{
  "n_layer": 11,
  "d_model": 256,
  "experts_per_token": 2,
  "d_expert": 128,
  "moe_layers": [1, 3, 5, 7, 9],
  "router_score": "sigmoid",
  "normalize_top_k": true,
  "balance_bias": false,
  "init_std_router": 0.0114,
  "lr": 0.00821,
  "beta1": 0.9,
  "batch_tokens": [16384, 32768, 65536],
  "dataset": "wikipedia_en"
}
Below are experts of layer 7 (counted from 0) of a mixture-of-experts language model. Rows are named router (the router's row for the expert), gate (a neuron's input weights, with its number), up (a neuron's input weights, with its number) and show model dimensions 0-255. Each number is 500 + 25 x the weight over its row's rms, rounded and kept within 0 to 999. Numbers have three digits each.
After each expert's rows: "mostly gets" lists some tokens that are sent to it at least half of the time. This comes from a sample of Wikipedia text that the model never trained on.

# expert 3
router:516449487476509493509503513482501506499517532470518479550494462487485500505492501468542482479491517501495489523504479486471512515472531474506482532480529449496542479508521516514507506486496459502529507532431527529510508524506465476478494511493535490515474533484497471496554490518501488525490480517516536496500547535508465508491518497535499493500465529530483482484476526477494525479540506516493467470479443477524492486519513494481463451504521515455514482471482478462494556510512483449466522477509488491503492494543507465498516460489481464496425548500485505466521532540466504496508517493500486460460488546507459488519488468535543486483502517503502538508526484516560488480532518539454555492517490509448489540519546512525493497507536531546477508499477515505487525506498473
gate1:503442531536512519506453506523533489482528517508513503474525507497463509501527523493508469471531511520491524469482505509552501499469515507486539530472545473502497520497512498489508506468514496543559489442522495487530491474499484438471487442511488534515502464473514522492536455527505517515450534526515502506480555487496511523486449518465488491488473498467508511454481524509521489465505521462507500508482526521499506514525470504486487502534545483510517476487450472490533508469498451458485483490517515506497475481492480504501491478489475485518513471513519495511497492519517521512504508519442502495493434511490539554554466467498513497531521513449520534501523478511481527512428497542483523468497468524479474512533528476482485490517517538466513514499541525490515498547491528
up1:489530470498523510527482548504489470457459541479488502547503521539502493472454505487521504520474554490448474508459511468461501509512512515493469522500493531506512475547459478538487537528510539507496546493494501502488530491510483532509514492480481490530495487477509499548488486526499496502506468507503483515551527517465495464522474454505461497492459519505515481548488514481492463557523529539486519530475487498500503484494488489505485508548504529490470485476493532516478548507551507456489474536527477484492505531451514490484537486500472510497478497569530515466504511448481428498463529488485498539517496508512509524491525489495531534480498490472474465535477499489497482489488520519489523462507522472545542497516499481484501494473473502521476511466480540535486533494462535
mostly gets: " film", " number", " line", " life", " series", " war"

# expert 8
router:455431510480522514552453542477529510445484492476530472497485458480522493519477503513508503456525517500463473521530447488512531484494509473488485494475516502489517488496541526515485504466512458517495525535454519513514503524514522488544481495503548491494505514502497470522476494488454498483483474497516478480498537556568509487474470459499495528488494512493505503513481519525507525503477498506518525465483425507508554488502502526498486501503537521490521476477498503458495510502490494455503504440508464540492489507527555495466496496504500547523488515494504492494496546485480527483484514476511498481508536484506465500488452492483524511494438534503536547497507479499537497461500492527493535502482460480494508523555509566539505506503538550497488485512464493514504505519465508
gate3:476467498531483417502530500498445485517456466522484484476476524478510525505498448485500512487494517501451522526491463520541506508490475511480482490532458508509497511470508522514491528482508511508512469493547483541499461484492508476514523493464467476491505485479547462489507521509515532514544491535511487472508482474508504523497466509524483502489524508504481498509526495509487439519528478457476500522486535510519452513503510486471500521551551458558530504543524493509510441511536502525484538515495533501514499531495476503515556539532512512508474469486490532536506543521512491529503570501480517542453509444468502523515492471530473480499533491480506500493495502505479485530485479435505507505503518463521505503527525451493540498509479525460490479520482488532483489479512499
up3:520485532466528492530479474483549459524484487499516493457433515509524498500507540514482526436478503473483510486482520437501491486485524512503486493464538512524478483468487509442514453533536448518491481456482520494485487470539527499514504505531479484545499482500511525484559500482505520520528524507495489472510521524503490491479553493471515515528487502504517526462482525497517515495500539532489520503473505501502485533482490488495491533498503472447515496500471545509484471509509510510479547521480475510497520522529507499470508484515532476457526482511518444524494522480502502457541548473525524491455529502521507505500506521488515491520508444512487536477524534519551511513474485483518468468508445430505489523554525517514511440487510499478482496511456475512512501483520505
mostly gets: "\n", " (", "==", "|", " \"", "==="

# expert 13
router:516496536510470530476505505515475512468481529479569483505451465526486493554517506472514496514504524463460500525500482516491556510499467482487486502485485483514480533502522488480484493491549436484482464550453538503505472504532510508495515519464525462476538514478500456529485488540516483516450488529560454460525479499547457544494497493500469541499478543544502476496514492486506490493509515476519454517512456458497492487481522523504468489492512494486539493517508491445500564489508503467491475509482484483481474490518530501476503467536494489496515521503476482506512532502512525462520545519490508488492449498520477485492493460509551519478493489496493526534486499482524530501530558471481513508521474503483505494495548507509450489521515531513476490500472486464534535514484484
gate1:503470462489471505524513537473465499518483457466505464495526496508475508519497500462475495492467493472518501472460501455524493485490475513490478501486484530514496456498495509445483464470493486515540482528516473495486537535553479518503496475495522519497524485505471469542508529465509528459532503527454531492549498495490431526531515510517478481507478464478507497485455513486526498536495471518504493482513522491506516532517488519496517555496469477470543491498457511551454482461489536499500511495517542495502498527486506468483518483496507475514518503504470496531511516556469514509519512530479500508493533519563462506524487485491444473496568532474531496535502529519513501555486524497512514549464475528480494492525522475503488477518530534518540520497466469493449535511513505
up1:499521508505517536497481502495478530533504516486492477484485519512520477513510533519477520490473517515540490528450492501474553494497508544438499468477511535528517473493553499557474494494463531463533522522524495480492469491483513496479490478481499491491490502504469451483487479481495487482536520571536525539508503494480506478544464498536504494463531508565477491485503543533448497530517430542463533504445489490460449525524498491512501518497504540467513467512541518476519520494509486543468485492502470499485449472485539540546496470476501477484503484500461547484503510504463485509509512484518494462472517491520530509511520510492509514526496515513542502490519444509460485497493500480524477459508535468486481529501524488480542520477460509520482487509480502481499506516520488
mostly gets: " States", " York", " United", " Australia", " California", " England"

# expert 4
router:501472504479494488524485491516474488467436503454543521485438484523509503529487498493523510554521481494502526523507469493465532501485500501517484511462489458544534547533512496450526511532519478519515526535481501511492455525502489503495510562484482487519531535462510465548516476496483506489475521488496470494508537536547460493471515475496465527491479535518522496491477510485498495492492502544505510505450480462488549498482538501493495519460483434478526496478525500476477521536494512456470489524447475494502492451511500510488464482516502490509448535482471481533502504532505489461484515486495479502460464539478486488485498485516566550484496488499510526530487559496505493532514529493509500493492443523490508484535512512492504507477544562487487524495481525511492511503495494
gate3:466461524481491460522456484498498483502502445488501445492486509490521534492525514520486491485472487495547476479494496501506537474488520494501507481534518472482513508471488494518497522464531472474516495518522474493515491525511489520462526551464497495489489496469508516522506481510497546510488461505502496498519503524496500503468510548462499485523488530547473530515476501499471482464527509442492533471529487502503517489506471520435510492501485473446538496522483507506510544561528529484534487555516496495546498446504516513506514497496467427516518552506509526528482564517499528490475526485468501469487528466482525512507472509478478527487467456467475540463470495537506459520485484513531485511507540460522495499520527565491507489518533550499532496522482509476520478496526514
up3:514461504547481506534439518524492543467515481471488473521504507514498495483511497489514469500503476472542493511473488502505539489547461507514483498497505512560475519522505478476461497514501495455519500531520519498507509510490498526477463475498494493465476510463479444454471514522495526526468499564496540516524509540494490498510453518515498507512537488507472505526475471539448484504431547477511470515501505468521507511475508495523491470517501486434547483499540511501496476502506489482526520504522510520526489502499480468520542492475475538504464549545501508512483544517499565520462509486519501477480503507495503521481524488523512493475527446465466477474467520496474547489494451511523492521494495495485551521450458519501507490480483469544490467533478481513514487488532499
mostly gets: "1", "2", "9", "0", " six", " five"

# expert 0
router:534479529489507478512496493496510522469459501477521489530503488484536485484494509500528473548494495493486473528509483506492486516540519445453479515478517495528512531481501508480508513459487454504532494514490537466493498492494478508523509516494535496561499502527521510513515528490487492482486510505514495440507490508584456446497506468505469469537488520549532497535526508523518532491499461498518490507488486497468507501523451535463482518515517536503527480462490483449550504501493515488499479474516497449470514512558503492508508504529508501521509511505464479518515527524474485451510481504507486481450497495500542514511471492492578574466527518535541473482509521489527518471500484490503487480495454514466490511511478523485463448479458508511466544489516463489548471502504486
gate3:510459444458514531526510490504453496519506471503536486486492509514473522491482510510523454482547501552482440494512503516482513506533503499497438530504504473490485484555521543476439504529457507471514506484489499505490444511551487520492480538455532483491478524542499517493503529499494499514552501488522488489528492528508473498500568465495482491530482482474464504464506483505509509510474493479518561555520486476519479546458503488489500499463491503532483514522482510484477509450505516506498486505496528505484508526466457429534532503513486502466492533523518513504519548475482504478466500511485483501503476473489492462495500524515533475485489491491508506513533495536537533464491524474516547541502494492537528507487451479456499479532472502495495508474544479519530489484480494
up3:492460506486526500545484484520500492458479449491524540478479516516481480459499473476518492511468523476533473523516478507507471486488464494505511497499470533478532479467492502442507503479482485496549461500496527457521548504473483502498494451546536504502502484504526497488477478493519505531464552487520544491496506482493493482511520504547521503493575500460514506493487497523516494480517503529487517495501562468503485505514506519511479500488488489485505519539499475468445486459531512529498499527524587514505463484513484489498483510482509500486466541530476502543479550528479486415522528514508477499479518476516506509569517483528480513504519486460494486496502467515495479485518508526517467492488508530503528474448488483515513417489529524481477456513498506493507498486518523
mostly gets: "–", " T", " ", " N", " G", " S"

# expert 12
router:499473504516488510527486500448497513473495509470527478522463512496520533524485501496512457519519454451437476498515524486456536531540498524492458510480514454535509502507515548436507533495483445518523533505486481501505489532475508488472467516481528497507492487469499456518513514487498493509462485510506520476513533502522471480479492527513504549483508543528510476534462509531470511481525545487519514457443463496528505521494516490464510445517506501514556504504524485482498508463504466477447500458513502496480483484545472462494513472519515503527456525499474479522522527499484497513522475505472492496495481494498461490482524475505564534486497496554515494536526485472524526524523488517496517513496511513481462548515524490447448489498504549514468497516521502479501543503467523
gate1:470518442495500514496496491478509485480520508539525468529497499507506496485469476501499474508497463480533501516463476544504527508495506508535502520570499501492505567518500490495526455522518495477556484522534493497466532505555507545478519463485490469486493489528488474558455469476455487508518555501505496463471515500517486504489533508507517503518492491473509465518466495467482515490465510479495500448490489524450507490476518476480522533485457489498510506450512489500509494509531455501495521548511530490502512495501491471476519526528531476479486468474509464471478511554550503514451513523515491483491487522542512532519524473466494514526464512489519481506551497465517507517467505496496483503534508451535501525532470524529556485493492481496526478459454493476515482510439535
up1:469524524525474514519493515479510512486498509520484471492540455525478495510501525462466538577510512510492488473498460488496500494494487513468509510529545499515524507492514489524478474496487523503493490505507528522494510483508516454510503468535465468482471485528504511466513464532592461477524493462466528546473477490466457520505532526525506494487468486463475498487539514524473464445481472470481530538481514540475524444504493516515504486483573473532529470536523487468480531469496498498536499529481522491498494501424484527500489513534518491491482486502487513495526451470483531535519515526472503519507494484450490496517521509504532492531471525496494448493493508474517509509477479506505497484542515519504508493513511562493527495519533532501468497479482555514513490515527519
mostly gets: " In", " St", "In", " f", " m", " km"

# expert 10
router:504499513499534485520474517465468496467470506498524505472462478512501520484478475491454491519485504484501495498506488517497517511513500498455487518426499488522487523477503539474498511493493497518511509523463508535473515510497529509550526579507478453524518494519482474523522477529459507503479466492536488517524487513508491514477517502494489485493453507542512506505489481497495505495524479516494503506517468466499525508530504479490467496475503517458529502458507503519547542487494517502500503459486509520461451433548512494494476473531482509519476547471465468525538505515512454486479460515534443469511511468500515472477546477490519520465503516478563515483516502487528538534529545525497490519533482495467500493552520481440481450516522533518478503462463517496504504528435492
gate3:540526428498487482498511509501535471462492510523507505520490502464536495497473492517495497480500483491514493465517530546519502515496526494500481525515504510482557521514491492504518525498498498512502495510494529577515519510495493507502489524492515495501496487461494486465492511495494466502526509477491466532528489511460507510497454523492492494524538467442536505489459472497525479520511487473455486566474481509478465565494499524498513526567518480539506499502520502512453512535462476489494490466483527513450501458502504499564500479503451497494510532516482505475497497509532505535455571499504498507454509524528493556464510471475523454475503545478460511506491470490506490498476533446519495484495501472484545528501475467520455508484487548514514488522481543509490466524472519
up3:491513472505480524450488535525484558499486541490474523524496499531527468447545474507529545498484507529580518519518492494498517466494483554541462500506487512505477477476533490461505526546488509515548495471509473495494468519527495484484445549506502506484513492520548518507514513519517475498512499508505531512501450549501518516516549512510481513478480502514515483484523476486510452486489489519515493520481479540518448498460490456480526531517487480508511500496500520485471526494500506457485493512496514532465498517507480532439528459562482507460497484532504505483495477496507507502507511490478473518482489503510471529511463516494450543493510513511479507515523483537504500477482503498467485456438489507500498512507521522449578505518492453543456525515485469485499491493508519
mostly gets: " and", ",", "),", " &", " where", " with"

# expert 15
router:534474522508526459519443493489502516467481500451527494532474465492540503512505478443555479516512521461529489521486440505463540491503542434492501497488471485493525538466509530526479487456503478480524544532518511520508468489485487522521494529493509503526539563488527495482527446531489520498490459515490487494506519461496482466504498504519458560518477520512496502471495516494501527498511462503504435499492494468531566495485508535491494497501493480515527519482494474543537512491506494474473491518461468524507529491520516492511509491525495492503455542476453471484539490488521481478502539473532493484480455508498495471454463450518519553465520499495513493482526540481517529498526530497496499499509522506473477493513515508535492487486519495509482526517512483485508530554501508
gate21:488460528496532518495495548482449533497488517491531529466444515498479504482492521450507492470523493508493531544490500470467485502494507504522541454508544478504497508480499510492514516517513509469563501492512469446510511501509453462549490516531565513499508468519488503490500490503495469518514494533529488513478490521511500503492461497469483530562507525458463530507533527505498524488503519467533447513488477532471491466525505529490452533485531509451552508492460476504518468482526508495492491538513496485508515507511457492512510488523533506522495484540491511464524500533460519476534521471458451501446471530479516497501496537465446520481521487508520479489489505499530479489502546471512503494501495497479467471511513523471491549475505491533494525472484467489491483461517555
up21:478495492492517491531493443550471524533495516527509515521561510558493494466525481490534512470497501509522525490498489545457475481480493467452496434506537508524529521452475518483474487491571488488489472500464477475521506513529520483506480533473529494512463479493477491465493485517488521496537534477512522492508474512507483563516537583547488468498458573463518464471518536446515531498505527495508518493460493493507504498504465538452469446425507470484478513520456497547512493477532518544473504495491520507487496527478521533472491509492500486493498498488497531502441523508478504497521492495494513500523473494492513482482475468492482519502469470513523493462498512492508522513504496491511500486486491521495492479492523502521499493495495514519507495533517467501500496507521458
mostly gets: " the", " The", " his", "The", " its", " this"

# expert 9
router:502478502515469485492486506471458563464494513515536486484480465491503501512511471476538502522497535516499528510500447489497522517491505483482458486452463462510471503509506481453471520486516470499499488445467543502506473520512528468501487493476507476480528520512506473494475475503470493508476493526497484535520505520619441489505538463495495494464502537522513456539512483531546506483518536488482486512471493513450553507497508482470459497519529509482510479465500487491525541517498547497471487484474507519510494456504478520479533478523531535550481516507427526520498537496513531507516531492471487490503451525477479470492492491483523506492494504507488515524471498487508504540517537500490493527532508493478507462495539514505466490516545513550502509492462513533496484506484493
gate1:536503527491518452471541489508518455524468508552522511517556498515510499514534525539519526512521492477497460545484508501493498533503515458503540501435508523498481531516528460482522508474492467503463485522514504481474513508503518497526501469482479471470475462497542485504471489521475498480498533530500531465479488526458481509507476537457435467521464510528520480478506518499495451487491518487463533504494488484476487532525512504544467468496549540499467495446475517502459475527514526502524544494474477544526464516522469475490495499511449496501499508484513516496503526491473515456521521488530516509512513474532454466523477477494528468490518486525473484546521512504533485528551476475491511479512521538497528487490523517489506460539499490500494464473501568501473491499488500
up1:494523515510498512518460484529508507510501482527479480518467478511521531498508473548522473491497522485515455523534446467525493479515475522516532497495508464506475455465493515478487487448522517511486516540503531501495500491483505453471470503468538520498503498507480506501522484535481511515449473512468548559535528478520484511493460480511520481506504475513491505520471467491507489521525465467460485509504468527516475480485488496511446506487490509492515472457491504497512474504524500495552486512517556469456517467488496500537439480499544526471510500476500512499517499483464478523465521508483487510526501481513485504524524475485535520554473502489529551530479493541562513518524455488515536538512468496512513491497543453460482497512548510480497498518508466494529580477535471
mostly gets: " Ka", " Ko", " Na", " San", " Vi", " Ja"

# expert 5
router:501483473487494464521419503469501507470455521480522497532451460546495487533501509515496520529510504477460496532524454480505518499504495453506493508443498478527521493540501498463486523506506468510488524533468510508495489510477497490503510533496498464510491535475525474525499483501460504496487525479513487508513498513540478486519536485479461528475444519501501498485492537494519522478510489540505500472509458456470520487466530516439496486492520456480526488459532498504471540512520502490497505485476472484526472485508508482458503472535493484508456533467526515536530518517487526473465526493523482495478496538496441519471483493540571523483444514519503521476507527490538531493501525500525486512511445514471484479508566535473507493511520536494505493531459482538514496539486478
gate3:473514465559511488484474478482508491525482474502533469489548469480494479497491473489534504516461512504485502441525513503484529512496468530486413513519506494529446506527479517463495502510527541524519471469526505530518517475479498461531456484490489472485514484486511461498510489467488477506512451450495506482503496487512488532500543489497457528520531497501476492523534504520459543523472478511484518486538491555525459532477512503513496520490500508498465527512498487490503490506455478504521460461479508524513490526476490477490523478531481503509473477506515483512477496531486473512491496516509504482509514448481493544495544509536490510477545488557518480514523481525525515501530519451470507533546523524494481482519469494506462476528485484507571434527469509528531480456489505
up3:507476514482501494481510535506529506481464471503482541486481486516513466498495474496520483491508478512473521485519511529466466538481502488500529535453479505539556475516471496510503493497527526515496475498484501483501497512487538495518547518544493511511536504503504551473503508452469486469488487539487538547505457507485474478556477520532478520571487480502543494487532531523507459527463473467499526511496494465503523494469521493498512526485452518491505475519480532519524536500508498504498497484522485484512507473487474496504508512503480508527503481553531488482453505478567531511470486425508468493471486480478482521521488501488507471488531483441518456467519465509531491484484540517498465506514501417508496499519525493512515484537494532539477496552526519564507503507465491
mostly gets: "\"", "\",", "]", "\")", " (", ")"

# expert 1
router:511458512477509505512450532478520534501496475481544478486488459524488516491465488513523509477505478480484456508498465529512533506513501499411482517473481471528502512485533492489477479482498456506502533526495530531514520544489496508489478515517507477494556520503484499499465472523465504499493477501476480474519542508545486482493495498505500475518469506558529471517510508523517499498522507479490500504464472492493518491521507467516460487487534553451482463452563448494515488487478531494495489422515455519499507477549496499498482482518472491506498507501492487480480514512497554502498533467510510517483523517510442530501509489510567536474496479504516499530534511502538518472511518534502540496469452497433500514540514503483490465517495507512432506502505493496513516553486520
gate3:501478503494498516473469515482517530537484494518527525507512482492536525517459524533476475511493480454507507557466451520494501510449488512503498516475533492554471486477476527508499517529509488493455495468486477472480475510521480512500519537509463494520493524523472448479478559501518499515477445493501494467508496539493519504525471460469480476472536490489525519503485476509454514481526471514489500523476481530499518505541496485520501472530474485532502531477524492479516528534478526489514483530481480501507500508538527502485456510472523579504506511477479467472491500530502479523496494513521494490470509454544429499498505535496508541547472506546487503510540501507477494454519483496502506462450543460464517490519499487516527499531560481486530543554514491518498527471500480
up3:469478516486545512508469484497547502478496506512494486525501482539444436476483482476534524469488489515519469510498447475501513491493504534441501524500525464539470451479521453491488512504513487470520464514481495514462457498469518468464484476522524474516508484536514552507472492531490518492495523501534533492486534531529517485477513500506471520528461528490516515499497485541531464461490507535503484516514574484530536547494538491512552516495489520484504520442444510520503484456518528449518493509503530458499502501511505501519516502501521509492521495529463516515494495494476513504518484520524503457496485519520528509553491479477472511558518494513485501521518496503514481517469480480488485494532468522492521492476530483466529468496499490497543519443509542512515494473467553
mostly gets: " |", "|", " −", "):", ":", ";"

# expert 11
router:507485476523501487555514498507487502497503527461510500512519485501525510508491492487522496483473498463468556535539486452481500475507495465483511512477472506502500533539503516486456504524489494475497541482517518500493514537481504474511503511458520469540528549464504470525508490508483529498534480479511482495548519518526476491504511467485502512512450509527513490514516506556513457449474484512487494491483498496480533526490498491436485492497525510482481469517506454480476584509510481454523473498482479484492489483535507467537509504495453498482497508537474480489496521533519531522478521516469472492446499516474451472511467486546544492482471519462472548513487509458520523501495530479483504501509481518458513476539530531513444451501492572471500519516477454538513491503492465
gate1:485487498469511528509521482516545462519502453496473545481496508533495496500455511504490538526501526498467495531498443487516523513502523507534522507500507535492502532512492520482498491544492508484499468466509483524486494493511503492498457509466511488530507535511478494533546523544534527470505441454510515516522479540525503484510510524448494455536502506531441517519499481497507464483523502515499535470471482475482456504513506486532485457498548463490461479490530533482523520519522521496509516462514556514458507506489496524488510478445533515478479465487511489515515503494509475517470462522460543466482485515486510514482505533515478519486520469537489521525514545475493514522523528512487539501468476445505466494514437490501508493434525455473499506461481528548493523531513480
up1:503472483519523470532526490499487528461468521504468502517509489537516511462510495531450475536474508473516498457447503494478447492531548562498532480468475480493480531470542507451521511473529476470494496479485497468490541480473521523533499484503458501531507509518449465507483491495488498496489469503487498520538525527511486503537519516545486531515519552468559532533497512537457492533485505480490527503524518550497506491507493496460497523508513533439489476521452455504493533476510523487521475496487489465452495520508494539504471495498471496487498510492480466520515498511480502476515540521509501503489482513503464548503477476533491462471521503505518482465454496518504519504506495471479502548501535501516534462531537494504447506525484526484493538539483533461491515496472469
mostly gets: " was", " is", " he", " are", " has", " be"

# expert 2
router:523448476511523499514507497468477518479459543478564476504471450458503515491503489479527483492491494478518459502499472489472495518492520495502493505477495456514495467509541502471464461487499454473535495533463540529472515519515494497492493488478559491514482530481503465489534498532484476521442503535487513508515481513523435494499517505523478515516477525519483472508485528493533487502516495472515484501468438507497508475491533469483457464501514524455528458476518517488530546505520514486495486470490498507495514462515519500467539448534503522506453525480491500521541517529491549495507501464515508474481461545500465480525520462493525505468508470490492523534509470510515532514532554476491524517518491491487544512495505489524452491575524544546494533502481505507509491511496490
gate1:506534472484482528531488506482445472544483475463479539458542499482550510535513495483445536490481517505496450506471492531519548507517484528479501509505496495489544528493475482492498456557504512522487475550525460510485473494517523490532511485529492496486506510516517530454455506516468480485500497506529502486481514510463531513475473473519474485495521545504521472529471521483467515490470463481490520500508480469509485533511489523544488506476504466522519482508482477467525478515514474517512518510531500489504484461522526503502448490522487489513535514531525515540490525535471488498498442510497476456497538519534502477510509489492537518513485521511509414517534484497545473470485509483538497460479521486534544460480507520512514527456493554515461480493493489498499491531456535
up1:515519515507484479525537509513540509475498486525518474523524520530522479458516497452514489483520520495479500530503532478507509550526522541478497523497530457492519502497495507466486453516471482499526508501525534492505499485456511520488523514503497536487513468490508496478502531544510473496483484504466474498490508496502483525464511473522449526500509484503506478516494472494493548516547489452502448508462504497528457505447531508501477487496494522489505491453561527468503490467462505444533498487519425506533520500481509481447538491533517513519487517505471521508471466471500514504510460541504525546567458543496517478473491504524521448497531519482464498509530481490511506483551465544471500526518533469477521477464498504495531498547504516498493472465516490461511481485506455
mostly gets: " American", " John", " British", " University", " James", " George"

# expert 6
router:488511487495515490543450481459538521487475515473520491529483477531505512512491492447570522460481518497475459520540505521464519477518503481474496516485485502534544519473492493511514502501493448492517510529445514496492493503515486524548495503505543446518506507495494414494498492497492444467479538502511514486513518536547461518534511455500498522524486522513520445504528478498482496543508524512529448506500509468514506520533444532483476478518526500468529497483473502488528556504502538503491489504485474512496524514504514466473480485534459480494502482460500466498539499534515493482498518525534520488477477532512450485482487478531523495475486480553479495502496500520535534471523515507518466502511466514467491530471498495481480440544486526501471494496509507499501506465497452
gate3:476525497492492536544504547474460539469469492502505489525539511524521434528486480531477499546532533507462496519523556519455509533514486515451485488503507507480467533512528555495425530495500469501527504510506483464559521490522542488489559466473502490497462448545472511505487522513548489447521496477494525546509494522481456477467494527494519524506475522496549505541488517506473499519488468492534498459475473513490495509532476466464526519501508498507482506503490493490493541514503527519477514532459483478460493463503478486517463532491489529480461514499507492449523503444486517532493501468463464503467489490487478521511491488478511452501480506518465505473535516510496523516465508478503483504479511517498471508495465524474496522474502499508540520506491500524486502505520494
up3:493519524520499515477490481507479491530505544469492496493494494501490490501495532541480462504517465478527471477485504509498482468534514465492524501516496461437458491501534519485505511490517499495492493507544530475427482493476469511479453505533516516500488522457477524483478475469495554472516474501499506502488494447464525487504467487504555481503485511487527523533542519508489458487519507470514550493487523516515507460499505458469475509520473532519494555517570513489511441475528502516527537501504512486454504524561513562549519516517502519522502490478498509516455487517539513547528451514532477529516486511520518515475516488526490474477509510460501478472491514458524482470495520456501526480530507525485449465498504518490523509496491491474466524486509488533503459516478542
mostly gets: "%", " there", "″", "า", " US", " USA"

# expert 14
router:472493535491495441505457535470484508470509472476529477491533461495494492520486469509505518491504547492502541530526463508489503500503502460488474460489478461518506501465481509507467508524503456518487512527480530488495502530507538497549493543513485511501512526458510482477484507468464504483513489504490527489553479513548476517483516495502473503443482505513461488494515466526504504488518449518529481493482481457472515465515505496508507509489507528489488489516552484477484536493464507459472518493504464467496489497529507530496510451474537518533490532511459539468495506543562506520511544511515516498495464490510491516494471503511537517450482546477511516513512564555530490485509518542479488534488467542457541499521525523502498480465514502560473519494487503507509516552466457
gate1:502512493494572514494528518479495506502488501489484500526499525488549535500457447487465496491507474480474476461480485497520494493530504489484517508515554520516514516470479467485498439464494491532507518471460482453520471483527516506537521512498476523492459495462480493482517554541482468508508471527494490523491482457448505494526489435512497520478468494489522459502533549518489477503511474456493477516479494509532482504561514501512547517499469498480498498534498490497520498501513523538522491512515571520493490550528551524531530520484510514494505500505504505516512504500498495467437507565513497483503491461458464511477505490507468484510513435468513471490526493468493523523495511533512494486516531535488511477494503492471533522481551496504484532501478501556477476473483544
up1:506484488515509521494486477474518508492524487501465477522512511494517509505493482467526512508471463511478498526484517502546472502535494534524518491493520477525524517527473480538542525498503509513551535491498488516483497526475515486447472500498504504481466516535506541496489519548473507524465500491480514501473437513495507483505485472456495470482492458482516529467509552528516530456481492483529499480476502483521506528467523433489485465472491503463546478487509525491437524543527560501523556463533537547456481512521546524490468570468468518508542498464486547544517526544455504505503483502499502438502550525498494475508522522469475491491458473471470491511512461522491491490478529492493495525488515464516490492502502526512473476532481506505487504514503498490518511505496516
mostly gets: " a", " re", " de", " co", " c", " un"

# expert 7
router:486507475496483503517477520469514525489452532463533495539488487564494496461437500478535500486524525490433489493505464481490500503523491515457473491461557505495514500473496480496492476478494446509523534514485513501463485501537503534446486487514503487523501548507465479519539518522493504489450532546509498509538505490518454504474489514491490514526463512567488467513491503528521497496544512530520477508493470472558528521475466496505499472485531455476529518457527503473542508478490488485494465494555490493513482492546476493493484492535514471523489528477452472547511499468510496483489520521487502490477464510509467475515480490491536500476479489512516530522525502494492495533496527530494552509482469534468507533534536472489468449512501512515474492488473516485484496506469540
gate1:472508484532533470509571451501451510536515488491482508482475504488519509489477455476527495519479477486493491491492486516480508509503503525494508490520492475447472515489509514476500516560528510476510523500495484479517497546513516513463484498485480493496505424485520492479491522504494524528471489512457476475538440492460503462517526498507539509510506460507500522509500544491503469513501482526550499467458492484481496509507531510446491497455475530505532479515491566511502513491520489583530518483487541515509519496488488502454535455513528518503531502508505473527479526526491574524516547493510493472485462504544489488468469482514469486513481487493477482459491474480542506521458503521538516526474506527577484514496508471494505529503509490549533499500483476485503509482503495
up1:546467500491456537507498507507493517480477457470440515540526496494506521482509494511499496491501483520530471528539527460505518493513548470549498499478504558535519463514465472507519524491464493523485522512462528507487478462524475491535526551492453546467517482492494490541472505530476500490529505508526504523472583528475497488533517514497511460469508469499510509457505483482512496518439506517485506511548513504465504536497491441515511480504503461538468490534508497505497499510498534549502497505501499506487519545501484457569502471504469457525487505525487513446503516520506501529497499494481499501527516493475488524519499465521506463506517514504541486464480508487493466467511518474526501505492492489497493486508501497493505570462468482492490527479503481519451468473544452
mostly gets: " from", " on", " for", " of", " into", " with"